config = dict(
    num_hidden_layers=9,
    hidden_size=384,
    n_experts=32,
    experts_per_token=2,
    d_expert=176,
    d_shared_expert=0,
    hidden_act='gelu',
    moe_layers=[1, 2, 3, 4, 5, 6, 7, 8],
    router_score='softmax',
    normalize_top_k=False,
    routed_scale=6.14,
    balance_loss=0.00448,
    balance_bias=False,
    router_z_loss=0.0001,
    init_std_router=0.0278,
    lr_router=0.000508,
    vocab_size=32000,
    norm='layernorm',
    norm_eps=1e-05,
    tie_word_embeddings=True,
    optimizer='muon_variant',
    learning_rate=0.00606,
    beta1=0.93,
    max_grad_norm=2.0,
    batch_tokens=[32768, 65536, 131072],
    max_seq_len=512,
    train_tokens=283300000,
    max_steps=4054,
    dataset='wikipedia_en',
)
Below are experts of layer 4 (counted from 0) of a mixture-of-experts language model. Rows are named router (the router's row for the expert), up (a neuron's input weights, with its number), down (a neuron's output weights, with its number) and show model dimensions 0-63. Each number is 128 + 32 x the weight over its row's rms, rounded and kept within 0 to 255. Numbers have three digits each.
After each expert's rows: "raises" lists some tokens whose logits its average output raises strongly, later layers aside; "gets" lists some tokens that make up at least twice as much of what it gets as of all text. This comes from a sample of Wikipedia text that the model never trained on. Tokens count by the router's weight.

# expert 2
router:137157097148131133123147124098104115122140058136175107123089108139141116142158151077119093115078117156102148116067083130175125128134158153112091140092121109141131102134084098128166163147119111
up0:147096100134055124136154130090104127096112122123133204141166106136145087156126169059188099136130159175103134117149076150089119151108122101083094153093145152130062152141125139131133113153128097
down0:134121109068122170172099142137137159157140110160123117141144162154095125120136091131173144127109115146121154112159100119112161117085088087147150140140072079102099168107151152140106151182121121
up1:112113124079113154161134154142151154084099104128170140102145117124094090172062151092157109143124128097150131155099144122104120176132128085097120134080186148136084037117171156092124174114100158
down1:109202103188168149101134150133150109122109119124160113138161149143082091214167126110089078150142132074156140102137128150027078149122141158145112147110128088183080141074131139098101127149143119
up2:145116113141120152148212187084137126115116108144108050146102159155116186119132106118122070136085110058129161129084076171178089093165102170070107135110100112104110068150111071139170164100166046
down2:115122073145116147091110150117095062118155087158154171113106150168122184154193177097109101113120076081075113174169119161132169117100130168171044146124158086072063186139115159104134154116084104
up3:127111138128144144109218116090093141139138024141137120143095132203103079085185093123183091135098112080103101111092116153139159153145103152127146138140122174120173103174090114060143163116166093
down3:129136073152116223089066129120087173133130065175152068082133058080085147124164120159201138116116102097065147133126127133144166148161119092111112161096119145147108099152119106174126104137088129
up4:091138144187184170073068122146144118159155107087132098127105182100144088123172094078100011131105076098171090099111153194156019148089078125080124112110145124124100164109068119146135032136112118
down4:125124180104161154173116191206157157126180119089099083079154120106140059121087107114141099144139149208087117102130115169128140121147108092156114066172162120118066110077153158112148107161128104
up5:134176115122097138180106041087104088069126131128112137119114149096072124157148117084169105152098106128084103086170125127169129076129079112123092111177153200143135143170116101137061106106154155
down5:150087122146155135151105120218102143113114134141085197142153115136120141101136135122150079065121069141131136127146108077156106122126155093140142090134168088081150141143102131105161117142105116
up6:155089180120184128069085088154159066116045143171104171117156122111100144115125128119127105095093079130179116128130113123113135109127184153079145125115151198135146164127057074036213203097157169
down6:149115153143164113082103142132165080183148182079150170130090098101111128112115172144153153128141114159137092146200117071132124144124123126105114119149195149103179145150102101152120092187169168
up7:098095127110133115112104147160076155156119114111133125133082104071124112178098164131137161161119106143070180126042114164156122167149145114061095109120198092111120086146117109162160176140154176
down7:155131101134079154113069126154153119093002126142114138100142172071142155147107124092155122086180125158092134110099156071150140076154183150165155175140149124102152106125138141141108061143124129
up8:121095130105104204119091077155116149153130095128139086168126079092099122148142138105105139163099142153118150160091109192163142198130151093126122198089137078154122151121164109094137196156140113
down8:106109165150122203143133193189165087162145078132167080158126136119174178135185123163144113094155137120069120098181133106152105157128151078108108113140124127088131127128170122159131166140163156
up9:196136134165098103138136088086058147138124102140178197114157134159121119151179123122116162170105087110121158150075110150156104165154118156131115142127163184147129126167118097087142186170142094
down9:165148111122160092143076040150153113062136148121125101177176109151143107108126167156129093178146089170109124199150119154157096150119112110151090142127131169185121138097114058127135212152195174
raises: "e", "oc", "s", "d", "ne", "do"
gets: "-", " In", "In", "–", " ", "/"

# expert 6
router:096113123130121101152148139105092129204115121193095130107089136157142117150181158099096184086085100175088094069062099147153081136119151109084099143074112170123143106149113067108095141154143124
up0:089144118143144135124114119157141144136127153165140134133161152063101093033132131111078109178087104205132129119081071095182104158077180118113133120119129139116140131157159059138126077102140161
down0:070099059094175095148118103151136197108163146159158106166061156131119168148068133127160115107162130122106136153121055149115143069098206139127144127103138125147140088069071148138148141119112160
up1:105166130129142119122131070197138129076164160154140141137131131143115104167159164138205160103098102142157125117136096132087179206172110129144143158148074127153073144164144093101098165131111096
down1:091118084096140159174101102147146136105189160104179128024102108113153057108132128111131114124134110157115056123152075177092164196093070130156117152116121076054091171098128102139172137137130129
up2:140111061186084101091115103082153082099117171175157138136152119122210136117144079159174140101136157068132139131150036164090142140163107103155131152089156147159124104104126143124142111159136191
down2:123151154113115132170212126088106178109121095141103137133152129169141131112121128092081148128126093150156149138105114152191124124140134089121157076154170106093171093135116100080175125139127068
up3:156140167179191110134125150096104113082093133120125131142091115079120168141119125160089160072111082146194117133111160190165094126144104159130162109108188150099107083092097171100068142078168171
down3:105133115108116136081106151139149167147121189132130094108176131123179095112084146110145123113140130109185198119174080138155125101157155110137168148096136134104122126149083056130150146161094143
up4:166145119100113159141136147110141098147096066134100154151167184152115140165184161158136200149091114126086112082151133139145122172152127092147112122113112088162136077131107094169179124130137144
down4:144095163158127143159134111146113137118111148128195041085084041138104077105096094085162071104116152181126192140080157101104216087117113152100068205158143138125097113150083113122145152105128122
up5:160114148138147150120095139154097079085140139209114121123089072079149145131163157137151179139129138107131130191141173140109128178092170128111088149090134153052172079129101141087212145081093153
down5:108118099169109209122135125129162029193101150112153109163121168119052122158152111159126155062113090153130114168082112148101113057094139106124115105117111146145121133144123101124151085100153172
up6:112155154152118096120142110066103126171124146151156138104158164108170094209084137081090124106143096120148154072141131127114135132044112147128162117098084148107081120118135120132079162132142122
down6:126101042075150181098177115123177151115122114115084136122093080124097186081052104160150138154054136052112082145140095124136172162085121125123136121144112138150170106110076151104135137137080178
up7:100142117144107174135127126135056105165137144143168136117124174138094182139212206065128155090143164148173133138141160141103119155087197116152102116122141136137206140160097110123141127133117101
down7:123078049072139142154190149116129063129147082093109155137096161123136139165122136163183156083123103162162110047126084157176125128115120144107149162107136131115136152120161128164097168061131113
up8:169117162114125142162085123100125164088087064118157149136178109123162131184095113142106076183098119120068124144078143149138213203151190178113124181143116097151149070147129148142113198127140146
down8:120100111133098104185062184179147096089116164156094162104159144132105097088049090159041108109102172105133123127159097133133126122168124135101141108095186155080107135139160114128093136095148137
up9:150126111107101102089058072113100126146156164120125126161124152107112121131161177086093146117115146130134121119133184128093127106131136168126149113079129150064082106169161167134101109086092166
down9:148146135144086103073150120110115106140153140087102082087128125159109179138119128132072134175121209091168107119184150130106169138150156163069168144045156129117167080149184222103166138142162158
raises: " the", " as", " its"
gets: ",", " and", "),", " –", "\",", " ("

# expert 9
router:081164141138111151190105095108083184110120093157180152111079142113101077152180160134055124133111113175110149109113098161193155175141138145103096143130145099119146104146127112144120136126086130
up0:126122149111116156094160121155131099094119115132153116142129138135128147102188112144134133112171153150143168173086105091174135098125131118171100076132150080067092073122218126135144188125100148
down0:104053171144136107142145122084128150154104090113097130188145178072097149124148194158138123082133135140077118054146131174135146134191135193123175086163161118132117120160128141127142124080213111
up1:118102106163115099124120104085053088100128067153100176105112133132137135045094117138163135076134101157143105124145181133111150107142087203144135090146120106120088175107148115129093225125149097
down1:148157083134120138187130138127123118137115204144130170119180149121154138124114120111104119154081151178144149072157170145149141103120096120179151172040104146122084095057151131122123019066103097
up2:096134197104086076158121158082170096058155165118188108160136128149040136200080156124156176105152148148138090152115133117174129103151085088130099148128202130120164182088094123096153133172170129
down2:084088128138085092116124098095157105180117118115157072101137097077140144137144126106104077077097167167146125112117144124133120120148116155100098107117115082134066170113145130112143149127122127
up3:134139122092140131195143164169105116153112168121075101175082096178160156121174196128109093130092156138118162135065142063150156142138137142152146110071167181119091136082102174081111104100100127
down3:153107110108144142130111055071184124213134144119102188093152118170151091124167167166073160150131138123146091093108091141155116071126144132132085086145186053138116142092094105124160105122153153
up4:101196155081161159132132138144108132128099145163117194164155106145210106102182157150148141109144101142105143131184084148173152085104132091139079064149127184143123099142096142132097113087153103
down4:157120185177121097169104070139187165154126150182144100133106148109127178179127096177095139058113086131147141162084101149104089148074116124111180154125105159160132181141139146102062209150077155
up5:092146080125118121113140150114190089185167083127150111183103136207101158156189141149184102042140094152141113154116164160130159098128092080133094107122071127130129151124149139166070078151125107
down5:130132161152156135097102177158124150124062101091147190135182119183122116116115117175124105151210147117072073133116125074165122045105116120156131156181109135140120150125117177115165111142107152
up6:136153091158145078079141114127112127080108157182137133100115176181067088059126129154172101121114169176131089125192113111199116146128102059154047118102083096146146082153110160167141152148132092
down6:204171102081064071100132150180097116143129124100110074126032149087104167062118097085094141108124127123078127120113192145151119127109086155086121096113074161051116094154101131135159157122164131
up7:142161163126121134109085147158155093135119116135171114152104154102161111096092061157120119156179100181107123145132119125097140117124149140121086149120149159105091127114167121087121124130105123
down7:155122111158112107112146152059109087166126081083093079126123155133075142081163196160140131076081163166109147164126135131161106134157118095099167051074163140113164098060148154122124131123081116
up8:107119131155143121148117142127146143093181070094156103097092156041166121154135112109081106118125122094167109089143135163109135141130141108142154111053162104149170154115132109063114099155137150
down8:119123115103132097111185158134141153177209131116056192157134100133180171133115130106178123104090103125118131127135122145127138156167068128140138132130157119123144129160146106212137127144173117
up9:113141121078138183158112109100121143113178048081185133090106120186135099130168178139115217138106150130073171103128121090122161116103163127160115104201156165177136094110087141212112164106119121
down9:125174101122107138100142133067117065194075095096144079148189134153127134106107132110144113098100100120095117103096113103128126187165139133157130090110084143155155162102083180119103153177139143
raises: " ", "\n", " |", " cross", " ("
gets: " to", "'", " had", " have", " not", " with"

# expert 15
router:113137088130115064154147104108055109149136130152081167129100179167151090157162178142121151095106114160076112077058103077173126102123170135133106159064123162106086097164126122124084135122099123
up0:114086129166141071101119106140138180140102117112134196117117169194191113175112126112160132122060102205184142121115135110120136110132161089125101121129145089115108157164109191159145096081095137
down0:129125156130079160132096154118137097126111148104173123119067133083163072165132123119126130142103103155115128132093189110179104181072145140062198185155084085158137113103106211107138214169123126
up1:092108125174124141118124141111112163068147118146139116134137133112138063137164131127084129180155111082100105154116071128076132160129124146143102107142118126123142145124178184153028118111111138
down1:178092097175135149157107165165117157112130135098043180182145167147138069155125131150144087141140143161138113107109094084151119138181096139202102143140166094103082069149138074150096128132105137
up2:124102146110069100150049139098084114080142124158174181068041134160174155130106105117173097187114101171081164104079162165174121110149094165160082126094120157088087096124120108134146106102126084
down2:140074139066213106085139196128134087098168185105186090113150146201130095163160086080141141093125138146098118106092170122140121200129123147157185139159114135093137097150111165141149133150215119
up3:091129095157074118090143139135109184106177186162122066106084120124117180175085105130093133129083156118131139154137095156140104059137125104113133106073130137172064142208138117111137226090206165
down3:160112112193142141136131055156112111148125062190147135143182093082096118075070136127105142088114106143114150115220072140157218118128136126116132108128093102138122139132113119174081199122121147
up4:125128171099123200122176159142128100104180118097059157160109137177134190168193147166215133105115183176137163169120157130097103117129145138082069137092118103132084172121177089117097151112106158
down4:099141132219152115168120130192090122135111129057087146109140128148059112156116163172110088134157162164128110122094118174130173098122145118089211111069094127132137163166117090177161081167132145
up5:111048155150185074112125084142099116091106076096116153094119171096101081159122115173129119157110126205130097112127070134121139124151146110099154171088155133109120100166057146112121095132110094
down5:127153136140110090101076124193133121128136126107116129073131111114135134129137102157140114117135080122116121104098106111052126100159091122144149136156095092069081158123086158109119115162128112
up6:114151102190122084167144212072053148098151145156143129130121119114107138107152116132126121108170090176146143114123099118114159139154192150150175113114138105143083055179167137111121111110142101
down6:182164144158134145106177073090110146111128140143103141122137201130164077145132124089130121118094127128112133161108174113020102185112183102137183146085135136153160105156068077115149116128155125
up7:144108080077110069143109179061084165107139083126142149106126215069138106128113195115120121095114058109124147100154057111121083170153108141158190154142140125096135147152147120088176150165142097
down7:112119113122161096139121120091153128150087068133091108180101144088143143117064143103149106120091164100221127141097163168094149110168160149163170130106104140153100120105124144188081178128101136
up8:104165167115146049135096157098108143143126161098136120116143177136175128086174130072108134137114094155082138106163150151163144139139119144105099176135191178126132120097114163133185119167060128
down8:039124121122122142120148115203171195150159148124056095143104068178118165117177093105149119169125160130159146185156186148134109140092093115162145135101138082156064119112145147150118134087132121
up9:082177130085092151139147112155069152120084097158121118081099096129126095167151208112106067135135122153074136087062130122093079180206149148181110130100180157104145126148133177101146140120112150
down9:158120135126168128087132170118171157104129151073134104125131127181170192116164092148130134056130156082054122124126160149149173117144116105097134120144176115153169110104126123156169146150078176
raises: ".", "\n", " |"
gets: " ", " 2", " 3", " 1", " 0", " 4"

# expert 30
router:104183098166125116140134100083084150187160101160112139093056115206098128170161127134132131118119116130158099142099133114124070117125140150061096153125121089119184131124116155101150185107134128
up0:145083111181099113115122160121052167119118183145127087181137174097125142134177159117131140102164144158162070195152107112121110127167083147130123094131079102160136119079162135090109122179091077
down0:122156139185137158119137146163151140102166149126052134166117098079157151093082152138160107112167154140118091066133132085083173121129166157153188152201119124183173188119121066121154100110169128
up1:100123124115109139096191104104163130081132138140123104144107117118090122101067129111094166128081121207144138090194118192102118137068129127056194063107109166131109178064101102163089156119178103
down1:158148139082096144135136114121149119133143146126099056091141146087089106100192116075157092102151194118177140106173130148093110116081044076129081094143108138183096103097129144180174131094150136
up2:156081153163083146121135130100134085176155161114104124137124082125187128157104148094105084106068123112122179128122178167134153080045162135108139091093102115107076101103113168094121139104118159
down2:106114086090116163102179138137102074213086124097103129140133090133181112132122163111120137077068126087090102112125130131079159124134131091173087171129095123133129076137135079136128178177119134
up3:125127134056082103148099107106135115123179157074059090094136059150144160132159103127140140151122166084159137119149117125146134153159143147131090160108078083157080146136156156085124128132095127
down3:119138122120105122110102140100151143141102123118138157107140096135171124146132126147144170144139148099138162100097117133146145145131166115076133113135092078131112148080107109159144101138135084
up4:093166112156139186142094061119115134108075170152145103167176119111183170116154143164125118181125131072062146153058134165119122128147107128123101189163129115134142089181082108106180146144171113
down4:155095145099100105116174158102159091170144112108234126143131079145149092121116168104128133189087088149106136090087149171224167187064097121095103100153116089122162144170130105103097134135148119
up5:057128141115134195082130132151117077106088140126138106176078158117173152079141051128114146115137087166132111133139172174112121185120124118096134110169164116082165133146144113152126159147184231
down5:080145153117076125091153116163170153160109186162111149176135074165095103153072142195131076116174153154106114143093070119105044104116122146168120099127148170115082109159119133078131065106137145
up6:177100144141107163113104143077092107113106123189111132081189152212107093085150138172128177137135135145148094142159089083110051086129133205116132129124133145144159127146178147146117125139145132
down6:158148181151134099143179133106129117120108103188110127155173055120138088070143153088089191154099135160133069127046177104081159135127177163096102138137072129110148121121099134142200120135124138
up7:125130103123052167119092126084094153122133127141148145148091124108141118127122118143122137171124147086131113147119131188151139150130157154137174093169135194103126136155130066081074156169160161
down7:145139156081065144120166119128119127136110095169092158132183062146168101044165223149082187128134091141163144152079091180159172123103127172126109136186120142097145151122111079145066127191191135
up8:138118115156131136117118170076160125123128134156143073157087157110145128087191108121111157118165130133138158093145126163066157158116161154115113151066148109102128161102055100133164125077180142
down8:151162126074090171130100152117157110069095101129144108167124199072123182101151069119077121189109152141129108099144135103123111147091112134152084082152116097121144143140120088159112134109148177
up9:149140150156092208164168131189101147128094179115089111141163039077116143121097087154132089111158163149198121091166117114126151147149072158089085174097106106125115067127137124214126074132126117
down9:119145186101059128166140148117178132133156117169139160159131095153072079132148090100144182180172177146120119163128114120009201110131128169103116144122162139126176083115080102117139152119175133
raises: "-", " ", " party", " and", " of", " J"
gets: "i", "c", "a", "n", "d", "b"

# expert 7
router:086133159143099131099149070093120139182108115206097140101118138106128083167112151135104184147104063115147113131114128148172087099130115116121083079108119140114158144143117124100130122140068075
up0:211146120151158076130137135040099080135109099148084174156119183106116078135132123118152101103125100097132140114146100092133148073142145150187192097149172077152094112137140112151124135120088140
down0:199122120069124135114082117138127136158141100193133105127091149160122114131157105089146118142184091119160151113117174163121196137111134116009076118086085155185108174091175177127121131120163140
up1:171152108096148174125134122068170154090128166138191116133182121146141093201213173185148118180122124087144114118099101170105065129167104082053104080130109112113134142180164115093133094134150087
down1:100181127167106162130113107114085174112159072108130166122123168110153127163103111078125070142134169111153135119131097162085153124091102154080118134096151148153136147155143113119149183167149124
up2:122169144167079116190157056112140156115089129160148163152144179081158157093195168169127145173149152099109114165126140161146077129112137131105112138054087090097121163133097127150164179103135141
down2:101082139126155107095150074120128158144159131117137093174046184131113201120069169143134120096115149188054164134170100133130092129099082107075124121127068121141195223149127136212151107154136148
up3:127115183156139147105124159134132156187158115131074146077175152178086132116104188086179158093137090055095084116083100148129106118088143159125205171115097115112157115128154109130135178157139109
down3:127060109114090160105147117131119079141072123149158098168134147167129108165128151035167138104142183117119165068175175115101159135171084143115099141165112101178107132120118203085120177122112193
up4:133133141123108146135126120099126116110109158121134098113090167140157062111120156147083114110093179159114151104100165085094172125128114126095134075129141164150141172170093111135140117179181152
down4:139133075115141122070107179067106236100165150207150131100124113165117119124127093154119154125127073082141126195106116184154122073105154076141162127101083122174133139095135114133094062109106128
up5:162161156175187091118107126109134157131128111126100133180158147115115088079150138141104058111145084189097155141130207076141147123170111046117163120127122181124114150142116123120160144063126079
down5:160106173045144118145122064144069091135120089107159195122151144144176113131126132149135077117149152141108127130107080142110131079130125092093126205119130116163149129140130086128148152086131085
up6:188148089083074141139176138164136134159142096148097112114140090109128091107112080094114095134192126100146166106192154164131123177086151147124087133080183092130150107103084176110145183065128171
down6:154117104071135134148175083179131100091117167159086112111124109101102146111147171073122166157143130138130152162106186132094113137165119132143108069097149168131106057077129128139137119153092106
up7:176056132147125108150169139099117135091143146070123160082119105151168105152121144136124101089116181153128117060132152122160111098086082108102111133171125098078092078107058147233114150130155123
down7:098141156125137167127118115141152111083107122107137132082170103164134176107090133138060155101125131078165195108184116152168145106101037094112117146215100149059171083087111131138137135149125083
up8:128160078139156136180116071180078134145130075155119156104142117109127111067130126135167081219130143150112114112197088185140086120120053121130139127152055101117208179114135121148144125089153130
down8:156111138134118127163188159070169130216115121153111116196152067195148125122147131100133166149127123146119124079123074211120151114090134146124143142171077154091141119099105101075156118134167110
up9:209108133146084101108152139142088079157070131109123156140123166121079100161168094096113174088125150111127152136139200106090140174107133109138111099125146179120152177176147132095147193156118106
down9:101129140145134105108148166119127087124086134159117182116147110113156121133112077121167186169153132136120127136133131103167099169150116113147087121077143157138074070130162109099083102147108131
raises: " of", ",", " in", " at", ".", " and"
gets: "s", "ing", "es", "ers", " people", "ies"

# expert 10
router:161108103111126121188096128109092094131174065159094148122120175122143060148182125148089138145132129132079097135126041090168140158112156093119098140052078173056172119130125140120117144079092160
up0:128142111076172109122149090116113179047118111151110168148085094087117151182110143076164112195200136124162184104122101142136089134139100183127142113128148147089113190091116125160114146117110138
down0:149135064118100077237123093151113169156130092141104141141167118082118114175087108077124131170093116120106214107178152123097163139058152120165191123083130132101149125124137148196139142098161170
up1:126120173087114133163115168082086119068108174169148059193112155112103130155214160158150113130127141137109131148114165171149070105115144159138137126114157157072138104122106149133096187160121148
down1:182114121078127153167117109162144133076157138239148145112147119168088125188113111133067094118049105098121088163184087121135168168139175076099126128129165150139147144117128145108106092135136144
up2:107102146200075170126139145145080151130124117090169156137110146143073078156156125144077205133118079162133132121124119160144157110099189136132113116132156167199161177122119124108101100128113036
down2:119149146073088144113125090154149091147144122064136116133117058108092128102101071121132150062197128158094142134077134110125079117116193145131080139127098187168138157104110059117135154144116123
up3:140073156094105126117186131176098170116131111173123160125101088151156130116144145157133041161204100156150063118165190110121084137135112098201117108184147153149144137069030123148107138146156114
down3:147141067165168094121102121070156114196135106115094106091182138155136132151147133065132138082184079108150122104124100138160123179196123155086158097198151117132150156121189142119131178132135133
up4:133120068127102073100145168129134095072148119138147088089160180140163154084144068115157108155109053105097154122143134143170127173106187091081131114183128117165194104102097172135101137119081118
down4:188131163108147068151177162169160098152160088043118069111103103089076093109135113129149164091135114122157140122130125107137113145159132065132098157125124175137089148157214124094177164151097102
up5:165102166155153141108168123114168087110142106175109156150065113102160113096148095083064089108090125081155102133151133053161091121099093150077143197066127076137094151098144119139084170181082067
down5:181188196152080125148131114131111095123127187188102137102145134122161106103108103075103169102137225125155143122099123099138137174170121202133104081144150193121098166150141097180117115116156139
up6:134148130142145152104109066133114117152157153109171080099083096166126149143158125172105141131169127152148130148083126155162099132143095174086198148191171123138124124179128070114189169136145155
down6:121117139148146090126122081160115094179097117131094134145138130074135166131131185119135117180064086094141128193130106156137171092111165172104135090118166120082085122192125128121115102187158110
up7:098167135119067110126112122117181092195151135119116099132170128104147102132067176124208152232163155120172132148137128133068116170109147147093112094109146168106060121113076161153079111068127099
down7:122143084110077113136114118174126099098107108119138138101142120169109096163090112091138188091127081135191090136122133097120097199160062176130167122130108160116154063124186083119123136203130108
up8:133126139152158154070121158068166080110122134144114147134126143093125121172210140159080108195161145138151139170117093127143174161134173185164098156118151174141123117176211132120111150091058104
down8:089202117136187146174138143063101100170159168113111105106146086070135141120139151114171157102034107223097116120134085120104144073146112102101156147086050158175128121121125143117127149093089169
up9:098125144123121064126142168161121160106134145133100079133148155169165171132121104109135137170135160044160080105073081128211176112168173133134121153131156107126125106139099200057147076094119049
down9:133168104114154131183182124116192124124161090153134132142155181131142140127110153099094091115150125109127196119152136183128082110137124106093067102145096140140164142108106136171126095074080161
raises: "e", "under", "sh", "w", "W", "for"
gets: " (", " \"", "/", " /", " or", "("

# expert 27
router:092136111166104137147135120098095128177140148162165107142152159159146052136156165087104107122099119124128173144102143103130092153147166192133121161063119108039133125165108130055091131156116079
up0:143154134154121145103065073054209119097110160202142155124140166060061112098143113178116132153118157134075130136062133120173121100082160107131090132087149075143102153176139121083125173066093120
down0:096073143069153191148105107098120097127203122078114140199094140175138126145129087141123146093154120129084165190096177099110168179119166165132106126089159104184172097085178142128134161109155072
up1:135099121166155070100165089134102124133161171156155143117109127129157189122178106109067203132097146158122106116075102139153123126132126142124128120162122166164095141142085116098148108095104160
down1:139168099085171163115178162206121165085144119104155117135074086130104134089138147112143136068093108114114131107128123107172136145163132119098176098048126147097065128186120181049064142132089114
up2:160131148147151127145109130060169186161127117158118147104106143195125101143168138121131047206170161145134141106064166074146158098139132108152093176124155124080109171102173156082147105170140133
down2:122205104032124137117124153160133153072115169135169141085075131112109065120124150117106158133165146121105156115174109198110150157132140131141129123099145142141141124104122115167140116190191149
up3:124130132123131157126151079080110111142138081116119124181107154102082121120115061126156125128215092164097184136136128144120105178121126171125161063114136109163094098137127139130133133149136126
down3:134140135123131083133138116149110148081147150130161150194217129096117136099156092107156135133118101136117156125130144134122147161089171065093147159113137116100100127123125149144105073161161095
up4:105109113163118146187159123152131104117142125088119186091139124155155180203143142097100133132180097159061126104122152139172146170117104064086102141146125129151122162093079104118124143117164100
down4:103107138096144077144081114164148105151202154093112065083129138066110163087142182053098181096157117146099164137107121172088139181122088160136150206165128148143099113078147080144079134109147065
up5:169117105110125118127109151115139127076126138082107106079153137133129148087167109155101126150125155081145143124098099131103137109202141150180078183150183115080161173170175105055135152077142118
down5:148174146121098178142089085155140170141102101095146195072077102137095066135089167124089097172137141183069161092132077081070151103171169137110096069111113124123132154204156120131071092122120142
up6:103113147111144114101139121119088137149155129151106080127123116138141135128147136103100076104149062163164092090131058187177152096113101158136140099160149199174151135158214151171158093149179072
down6:238168127111082154172102098192135122115126119151129136155108128141169102164198084122148092078091121171127034119039124106071142143105107137136132126136180157130160109120125088134104089118186108
up7:149139169104106096110170132115126098128139062166115113176184123134084162193145122050111124069141142097090206100107166119123085125155105124166108148140103092123126167117144180154130147166096106
down7:121160119098077172128122151119166144141140078166136108132116126158131113101185122105106128144137130127184122177111130149102106148100202133131108113148111127180154176156132146141150143077149170
up8:138150150164099079059137175155141125158094120194150144119082104157165146085087150133176196102085087187068135064163104146130123095149173135100082186063092132115121155170085143100126162110081066
down8:110085174096141128194125072107136070150094145170082132109099160166151139100166148163151205171120150173092110159145156119145137130135083121194171166095088145088130138158090124137098146144095068
up9:129135078151134213189113098093105122124093136131086123119094145113168121140159091115146094173129121134154087189141181123112110141135078109100098136136134139065125112100112099109184166150148128
down9:123166115161119110121180180119081175192107162120149130073147210148127114149120049093125150169101167126111122166147137115085062130164160038111021150114129165094118157179145112146102098185063101
raises: " ", ",", " in", " and", "-", " or"
gets: " one", " first", " two", " time", " a", " three"

# expert 14
router:107157142160117135139091124108115132166124092166134151136100175132144105139151149096119197151123081164114120066096056149120134085099114106103104150054065114107155177161116152136091185087100128
up0:117083108133040096096088087107053129157132081166165099143146138099109151156152117126168151145146118123088116131109153090079130149180116121117111153110205092158105085140158127129124136114128091
down0:138128126139119162175120170163152120150091101096065146149099133101166113119087125122094099104123128150134186156155105104105165136130142107117129123158131110108143118123154159167193139134090113
up1:088167124153166101075151124114179122158135146162131183075099094200190127100187138134135122115128122152140137118117093112120121139133081114080095136139093102090080132123042086107151112147096171
down1:095117103132163090109185130154179111082123114121136136168102111176153145180149126107168107119109119156114128097109107090224118082063163159167133140084148149124171127118087066086124102123098193
up2:150124226192111152098139149130147099105098109151163104168102092109045162044128180150190103121143103085103148143120091127128132088112120145095132101135149175086194189107142101146156144119147101
down2:166143058157154150134198092179139140115156112100124151122176161125255070194141065092088152149140182129120161120149126078107127105112060072119136109124129137099128132154106129143114088128108104
up3:066129134115112175156152123114122190128120141174130109177108105130120124093102141077139192139125134141126131175143103121078115111140125110107148179122107107155033114130175157138139076159139147
down3:178115133144142130124102106180125084097128101159108150038142132137142164126130178145161087130127191124198120137156095129142115122095168174093112151164173120094100094206144155098108150188121112
up4:090180109122115106119109147103097146061093127129136129211136117138141128092152109133137097135123074158020135076079127136120135060126139130124119147118116132157102101130185086201191131054161161
down4:169083141174098144131121099132178175085164091140168130126076128138139072144120144168163135143162129116083120111123093138091135102071135036094198131129111173128163143076115093096101129154116150
up5:071150136141083064091120149109140134075158154108134137155137133115116144054105173149136109147157119124143148113085115083089165104154178133136168158060144126131123107109139199148083121160153146
down5:203146152115085144152090063099140138155168108100131102198141101172135135073094100099083139122126151182186123141140194137104144148057132148116150150131106117159105139082133162118143172175127163
up6:085130136111191132115126116093166118115130113119056178098148095077080147127095092105134148100156144069190104127132146150131132109179149131159116133112079216086137154095058102162087100119094111
down6:170101082161054115140098151117117126158122133113152135101146126159134147124105072151073096155142052076113099116190097124130148103120152117174160157106092132126096135100174162131146080101146115
up7:138162114136090076136119135050110116168169153157070165125106163180117141089183127119161148132147132104150146170127202079103165090098144144091159114065155110118112132109201177132140183089084060
down7:151111097127143176105161040162142133133121126137097071161122118149108136077062189089103176063169097147141068151109151149143208177092117095102189042171157073125119093125102099077150176137158129
up8:112123162159154082163083123077127134143142141123116116120083148138137082111125142176148089126131125101141176102106148146150151155124156090100112148080116121121126135154112160116174150094148128
down8:138162140071091209170136109097161155089077189094149085137076142077104167174086153161103190143135111095152084088087135122210125065126103120149141115179077110174127113080063113146130080102055099
up9:156098094124100139184172110131133146111101178161186175111090172142100150163151162073110165068138089132105124094085075142085135065108119133147104129130078112150232122108161115134142142065107113
down9:167100161111144138140119136155118135156080107161155118086061189134162089123160181125079121117146166071145176054029177095162104165122102113129167127108189132146150114130112175138100114179101124
raises: "\n", " They", " It", " The", " |", " In"
gets: ".", ")", "\n", ").", " such", ".\""